Weights of a small mixture-of-experts language model, trained from scratch on English Wikipedia.
Size: 12 layers, width 320.
Training: a variant of Muon for the experts, 308M tokens, 4699 steps.
Below are experts of layer 4 (counted from 0) of a mixture-of-experts language model. Rows are named router (the router's row for the expert), gate (a neuron's input weights, with its number), up (a neuron's input weights, with its number), down (a neuron's output weights, with its number) and show model dimensions 64-127. Each number is 128 + 32 x the weight over its row's rms, rounded and kept within 0 to 255. Numbers have three digits each.
After each expert's rows: a language model's description of what the expert responds to. This comes from a sample of Wikipedia text that the model never trained on.

# expert 9
router:133123111101165111137089149121094161118056159239158118144079136115113165095087142142153106115120106167115102144102151049176109175151108175139138111151139140147101139143141087095149194108110130
gate0:124129058159165079191120155095178202136169151090132201152134054079120130096096106146135127083196120090109107132113162179168116138203089090077127121105114119112107098141068102072090174112142127
up0:103164090119166160131113110184148152166142169156091168108118061157052101135153091129100117059159123128163136076103117095135142078104128105126159142126111126119172089101168119120169145140100128
down0:153081117172072101112107138108097146102125144144116098158071143112156109199123133120144081097103110126159153115163111142139124142103094120103118113159141151116090097123148116153089106098126217
gate1:143130101111082195073106103105124216143100091151144194147134186139090145132099153087141116160126142127138088168175116142169143126062198116102181137054122075142066147107118083163159182167081166
up1:085083175165182148119167148101194108179133132142119182122159028124218127133140119116117136057171185120200155159120109156120120111073111174116173132107149127125114118149191138112147134165116161
down1:158169160130217101181156139154123101161080129166108101094139138172144136157160091112119157131162115120120112152099124132126127141133137168132109123103168115109116039160108120113124114151141094
Description: Word pieces um, qu, im and prom, as in summary, summit, quick, Quay, plus the opening parenthesis before ages in biography infoboxes.

# expert 28
router:100119082132120151081141101145105099124115109125120084128131142113140185099076176106162117074145135148147127106159124122123144110111113138144135132208089121160089099155133117149118148111120142
gate0:130088093169144131104159140124151185133059128061097171134130163068107155167142087143123107131094133090154127143163095149121137117230156137105165106202127113183104112151169116140092082114101096
up0:067103142097117124128108114141165166105082122160108088176117105115123102162129099128120142141183130078128079135196153214128215128045132122113102121153109071136107127100109119103077134085094119
down0:123095187123159148137139102133160095142123152100077097101107106149138160074109137159121093135166137161121170144113119132133131137110093107141098147133175107142158108120129104103137115121089156
gate1:173135178123183090140102119097108095154147070149141152121141116150108163136176103175099074081110104092133122139105189129107143088133056155137139121122035127101087149155168116130129130129108152
up1:087107138110134151120132073115088121116179096158154118145113088123079127122125168156132111112104119149109128158137148162121132094103123097122134092073192155170110140130143116165102095147083119
down1:134099130099065142173146155135104097123102193171104115151095113082195139082133170149156112120160111109157130103149088171127134128123107053094121120164137118101114157138119125171119155119127151
Description: Pipe and blank-space cell separators inside data tables of sports and election results, plus @, Win, Feb, Liber, Cons.

# expert 21
router:111133130148159133152089087113065188124079102186101156101132148166113116095134166076104126090135187109137169100036099131177167165184085153126161100142148111122154135133125130084148154117149108
gate0:165144164148137179118158128179146161144177160074070182079161120119144191113157128113126154157163142126140102092128108112153150162100159112129129153124172159121107104140144117109137146133089108
up0:108096143143143137189131153086096134127121130109172133118157184167071150092097098132114098196170176164083115105152116140113144142116113127157150165097169154076120188121103109173137153095193151
down0:163145138080130149127116137131117148115149074118077196111162142121149196119117132138148149128109096150193145110149104180124100107137057091147155141111165098128168125202114159169156163128145136
gate1:130113122108206165144063104111109112131138093139108111118100167125120135100098113129101159109166140131113119137133007102112084160180121096109141127161079143131101084128198088120141174111144111
up1:190129140066146118119101220155165077114134126091153124112097104130142127068124156073102137163136071097106164148134110086159164127095098167144103153171171162136112091132151160121130121100144138
down1:180169149139108097122145187064112185145127156147133114095184124114181121187163130154112167173109157171119136139123164156118092131170125134093100140070139149145095088163146136105163083113119104
Description: Hyphen bullets and table pipes at line starts in lists and infoboxes, such as "- Promotion:" or "| Total votes", plus en dashes in year ranges.

# expert 2
router:159144108102085140126147098162114186067083121163136078094103103123122123076122095156072123163133223153147184061091099113131110154149080160166147089139192129118130158125101079149157126131111102
gate0:208125141100168055133163130092074128087179035114204103114148056142183116123135133148171180114129113129117147155172159114096144163158123134172141161171160094173136131114147140169171203142089093
up0:068091096188156167146132127098103129125144136099163132108081113123110139127117172173090107119149157161132125203165108110102170170128109181126174104199130124097079109166109074139149137106091128
down0:085128154139139100149222126099131102119128151109130107146155159112119159150121121108098107139142123165119114111081159163127192158085209151111131097094125078095109126180072111118111194143057124
gate1:142138129115055128145103065103090149098151121082109155111140107093082117133070139097210119098177164138147148076203183140124136102149096081114100170080150145075166118184077138170218126093182146
up1:126135110153119082122172104133155094141102170128145127108142137146104160107143158182109110095128182082156144157144175129048152082079121137090129161101122156114114115106141073147159126127124104
down1:103079132125148150098136144172138133166084114115134124109118141176136113150120092153129142138113075091083161136131093115088100100122140094166178090141079160085114102091186131065099116123138167
Description: Closing parentheses, brackets, braces and quotes, plus clause-ending commas, semicolons and list-final "and", e.g. ), ]; and ",.

# expert 27
router:088160090129065110159120126117104122124091190174135106103160095132114134111046167110143126137116099082158073133111137060063116157082125198111129116205153125190124147132093136056137159094129117
gate0:176150155154073164199098101103163195131142086141095148159085110226087116140150095181149120121125172158152124182118046134152141106101134154171099090138179137169131108131104125091143121088104133
up0:175223118105189152136159173119056142136174091074120129112098103155164115079126087167201143154119114114120090156084117139104123123085136152173138167132150137227155092158165132112225128099147123
down0:138159154191131147155144140182119105110158188105071113115079119069139121154101111115100090139109060153107100146160165171071148128141128087150131108152156093165117116115095180112111069116140161
gate1:134130134111053131151195181052130173172136117133150139112095137047104133143193101110104138145127129125113173077070171141121168145163146152140111099167138135142117116127153097116194134090140091
up1:154113148099150140106156146171107150132116163160109112123167106132127112143140142099138076161130093097147110171046118094071120149086131127102137154142210131125139166124226144092124142109130083
down1:113188162147151172147137152092128174143106159141141127117119095081128161103099158100168066098065123096125184142154108136064161106138135138097088158142090180164107144132106131089153063096157153
Description: Common given names and their endings, such as John, David, William, and the final piece of Harry or Jerry, in biographies and cast lists.

# expert 31
router:105119131090077070110121060212156166076176161148137075147130151157133134129099160126135129138127115113094117075158058122178028117159106126111109121190197072144169163168128103116122141133147193
gate0:129135145083146135144075164137144132099131126090112148177128085128112183100060150099149132216146136141073118105103084127103091154168124125150165057147140107124136090130103162071160106091152065
up0:129082130103116121114139104077118167162089121124188091135075107186151143113116153099061152075146129081113089172143107106157134108150128134070107130119121131093121103125122191116134111112128188
down0:117206110150095103113175082103089129183062096085149134105104077075154080108156103172136166102133037127116103108173111126102151133093182104159102129098141159089127159094092089089134143063130125
gate1:061235114096128101160113100130098108083114095104142177175088088132119184173054116148134113120065096135095144078168099142113113158161079102091080092163111178117138157114068199139163174178127067
up1:157151100134080113131119151160125091104180153116146100097102094179052161152088119175160133154191145144084160153121119048134094071127118180071172162132115177155120135094050086101100117085087085
down1:086089168083070123090082079216159062152147092127147110085123136103080072105160126172116168143137062147076142126164090137070117104131173118155161124103116105167112096077138152110108146105096161
Description: Verb inflection endings and past-tense verbs in narrative prose, such as describ-es, rem-ained, open-ed, g-iving, began, announced.

# expert 26
router:102109152120085160112173120181079168154149123174107115157058115146114179090061151137085151135136122133099148113108127047114121119134096185095075083134107099127062214170103138117157127049102165
gate0:082146167098113166145151151118085142166167130122098119102171176105136107080154128098132109117136097143120128120121130125086089143134110177073182108116126142129105108175086065133101121157161126
up0:111129172159131142139114117177031082123080147167200168136119081137116104103114109122129113137154164116131136150130147159147092130129131148037115134122087112154169105162109157146147070153127096
down0:163132135079101077116174052092114114162119105106118186151137164111196138141152121117113072111156170136100133142061139156134162102140113134141133075115119125113117125137166108133137183078144100
gate1:114162155153143119136123141110169102092193190077119102169129157156104091125151131097128150155080175157172122138167145143137107114103196172143093122160174115143163142080125092055121120110161086
up1:107155068186119220113100102114192125122093122140069101127153179106155137158134143147125145177132127122159081197128128089113195088091149110173170108117145182191151121227108154173142137178132142
down1:080113142184146243099120098149127115174144162141124126116171083077123098099105108119126157152061153183113104099175166106092136165083109128120111127196126142110135059094077068114090137095145075
Description: Spaces, pipes, percent, degree and minute signs, and numbers in census demographics, election tables and coordinates, plus "The" starting census sentences.

# expert 6
router:166135067116080100164100110098084131164129137099099123128137182165099114095117139155138113146101083099126196076147120136156127131134086103131089132133150132118087163113195130226186092151133124
gate0:154134160149147143118122092100104131132107122129136174117105131118153094094171082065120112052093098104091166123145127122128160096093125165110125111093109157109119140106134184109157108152070080
up0:087126117119104073088087156113113192127177125118163145060132095212114081149079103095163157154129065118094183116111114098071166150093106123109112143114199094085168107066128108152141081121134149
down0:156132052153192085158103102184118136134087083169104161171139136135145163167137221126146092145126103155130155111143129129146170141127099152094133083153104176134175172148082123129088183106139139
gate1:114142131083126100135120189117145144093179119142132110141084090148083173167142083153100098124100136170141110135094109131107140153134097160185124121134086179134133012114148144156104193111130129
up1:115154116146087151081125060149128121189165148131097185143126133089127137106143147116118122142143141222108115136115139169156141167130129124101113142149112132185145122098200167078146107118135116
down1:102217112123120113124142140142107145136125142113117168174116164108181115159174092152098071137139136127107088130131089129134154147108114115138131112102087192182183116066096163095078109141075087
Description: Mid-word pieces containing g, d or c, such as g, ag, ang, ig, inside names and words like Wragg, protagonist, hybrid, kg.

# expert 0
router:194144133143099121140147097111143182148138155169137081091086121107107114140099155151097124096111152139097102105149140111093066117114112181116100137158137117160172122091126130183160165206074125
gate0:115103211138145183157101155103132130109089150162119104163190177088125104147163174131154112110088085196139103119143082117185111100097134116092088103115090108096194124126160136078143113135147128
up0:130129164137094128131102137213102105111098176171117078159091096119169177098163130124117191057102146137105200157121095129170080173118173155087127086118199107105169162133128140101111143049136102
down0:122106160145135109146149136123086098129115138128161138102167187194099150129121189141138152111135085148121136088089095151060072081149088120108139108128163111125079109138074092141103095134151157
gate1:176177141113084078122081126093114115128123182154186110129095089105074131158153140105159089073115119180134086103153162099176153134110132115098133162152146095139096135100103174112143109124163129
up1:119154122156118105114125132125170099114090142135081166203108114122129153144113117141102118156123127126114196106168145151194088117144158099129146111124143160111121176080140202158095147142092081
down1:107163074110153164096161160150134113140128151147071106120113174167149115161137142140129132126174133199075077126178144144179139136040163115137086165110099113097103092120149092092110136118139124
Description: Mid-word pieces starting with a vowel, often after h, j, m or d, in foreign or transliterated names, like Udm-ur-tia, Dharm-as-raya, h-ur-ling.

# expert 4
router:038114141080077093176142139162094181128177172147160121147139128195093120132061120179117148147125132123150096110133109134091103105138077128121107138124126120165072108178116111173150111139106112
gate0:082123073149139108095128170181191194123094137173141118179126107145127129096087108068194115117137116118117167133135134153105176115104124145105098079171144078130136105115123138102123147111111116
up0:146144111132144167050150195167135200097111163163064134139109130079135107126095104175084121096041206144139141131045144128096133149091207159117115135141124127160103073103162115106120126131109097
down0:158097167114080092122092143145129141120123107096133135127079120107152142109132141082083096038111156152079155097144079147198133161134105166121116117112164088110136119163157142129173103171085152
gate1:105101106066075141091137142141108099109171106118132136127132116094132119170101120118143163157125080136160102185125092091124152131123134077139051080134140133075135117139169124129146164120145119
up1:091116143159123140137212142153090162114177151132115125201144070065086128184115107061130088128104141155114128073116085161100168108143135147107110160143155164159116104149135092171132145131166164
down1:170145163129142084098188154140127129152167128153099106103129090128074096110119121174156107157076095155092207147155158150139144089226076096145097173187162104107128108100130137092124098153083136
Description: Mid-word pieces inside personal and place names, such as Barn-ard, Lud-ov-ic, Harv-ard, D-ick, Car-ol-ina.

# expert 25
router:139117147170124140145129105150084100050145134133160103124119142087156141129074147083082082126084137105118143099093070139114075161132106153095185088136136138152135097093172109133134106089093129
gate0:177162149120117138077104077124213097071153146142126143161131160099123163101159151127143160141178217134108114131093105130099028133095136132118145061116125088209090149107139100156201203109115130
up0:145142184127112130103049115089095124108137087104138110101131104109143147128102127075131099078143124140098112107134111100125095125140059132195114111123116153160091164114144146115094128100098071
down0:115173104055110118107099184101076107199143149096171098135146111116106148127112107151123106081142140104171131095102138108132133154174186110094133215133107119122158142140083113076112109077156128
gate1:134145144128112129125076124147090181097136111078169160181112125119189132101141131114083155124071158110099097115108071111169172188087126156149148074096098101105077062073096084180141183122131134
up1:091133078106135060144131124179094108165117081077103109166101124119109106080116113064125115157072119067149109142121111181159172098170194105130113129113117124098123136148117120133167093173081103
down1:166135164133112148156060122162157157092141104160123184067132068158076137115127139125158101107195147155093123074096141103158127175130130192139133118134127129109124128118145124207132135182111086
Description: Markdown table divider rows like |---|---|, plus word pieces after m/b such as m-ast, m-ut-agen, and words top, each, every.

# expert 19
router:141141091177175127148110147113105127158151181172100142140163114131084160174079144150091089045135120135120108045088122117105167196103137158143146119193110104156122131188126124191089105131088142
gate0:113087109138143155131086117162118140127192189163109167174105113115124129210103164161120131102098119126165146169131065134129057139170139125139123151106177078095126131181065107175118084141095111
up0:095163149176158133143091139139141159160141107120121102138106128104148119131199110152104138092129154128138123113121115130112168126148078082153166164076091145129160140178131171085129124105147082
down0:160120132168174066116164155179110100093146167156144059112147098084137099168106134114131109158075116164120140161147127149104159051152094131112089099153104114149152130066078138184125113111129200
gate1:127135106131113167131107106133156166111109085173153157150052162190100068135130102160118125104106103180145125155123147081148158122124131124120099104106068115150097128196144132134114120185134182
up1:117131119152119136182225103084105130116139143118089159142106105107142114106109137182045068153087181109159083091145089144106133142098106115090169180143104127088141098127108173130175128109075103
down1:138111069126147083123137195158112111167152147170118167132111138050105095141150120115150113168198124138131179176170151163124137107151152117110128157146167137147115134191097186192155082133186136
Description: Word-final i or a in foreign names and titles, Italian, Japanese, Indian, Korean, such as Arti, manga, Rani, Jingshi, plus dem.

# expert 7
router:198108064121069161105141118090113103122158136137133076143154133157049109132115141146116068083151113119116112084114117105115143132113120122073117110154151035099109141147073134140220167181119098
gate0:131131093127119104149111151095122120186102154153085111076167113079172106138171152111102065099101133100150069103087113151107211085120103145096143157128111082108167173146148079137106162127133152
up0:090151155128126159129096162125090113142144071131105151156139078114133089177096179131108146119144166109156146135190170123120172135122131122127066045164062181144145142170142110128106176147132146
down0:077202199161130064043079163163154148112135069130177152128084117135131150082162107165119174110083099146140113154153111110146194153126134133165209152152170132123118158129143152197129158160116070
gate1:174131136142098138095100085144101171153136166100151175126079161173104123152130095155082108160131121120147159090140141102196082136149141114150088171086114183123104129126096210088162104128109127
up1:133116156117132096135103141154083116137106146124092182087115136121118171121090142106128149142098158129119073118141137108135113125162102069112137116113112125167112102061075109113142105113138088
down1:114093167170137135133128137141195114154122173153087210091133126092062095127174098126150093114102103150126118107196127127142101130117128137136183141140111139125124158079132086139136123197052160
Description: Pieces of profession and field words in biography leads, such as t in librettist, art, polit-ician, music, and of after professor.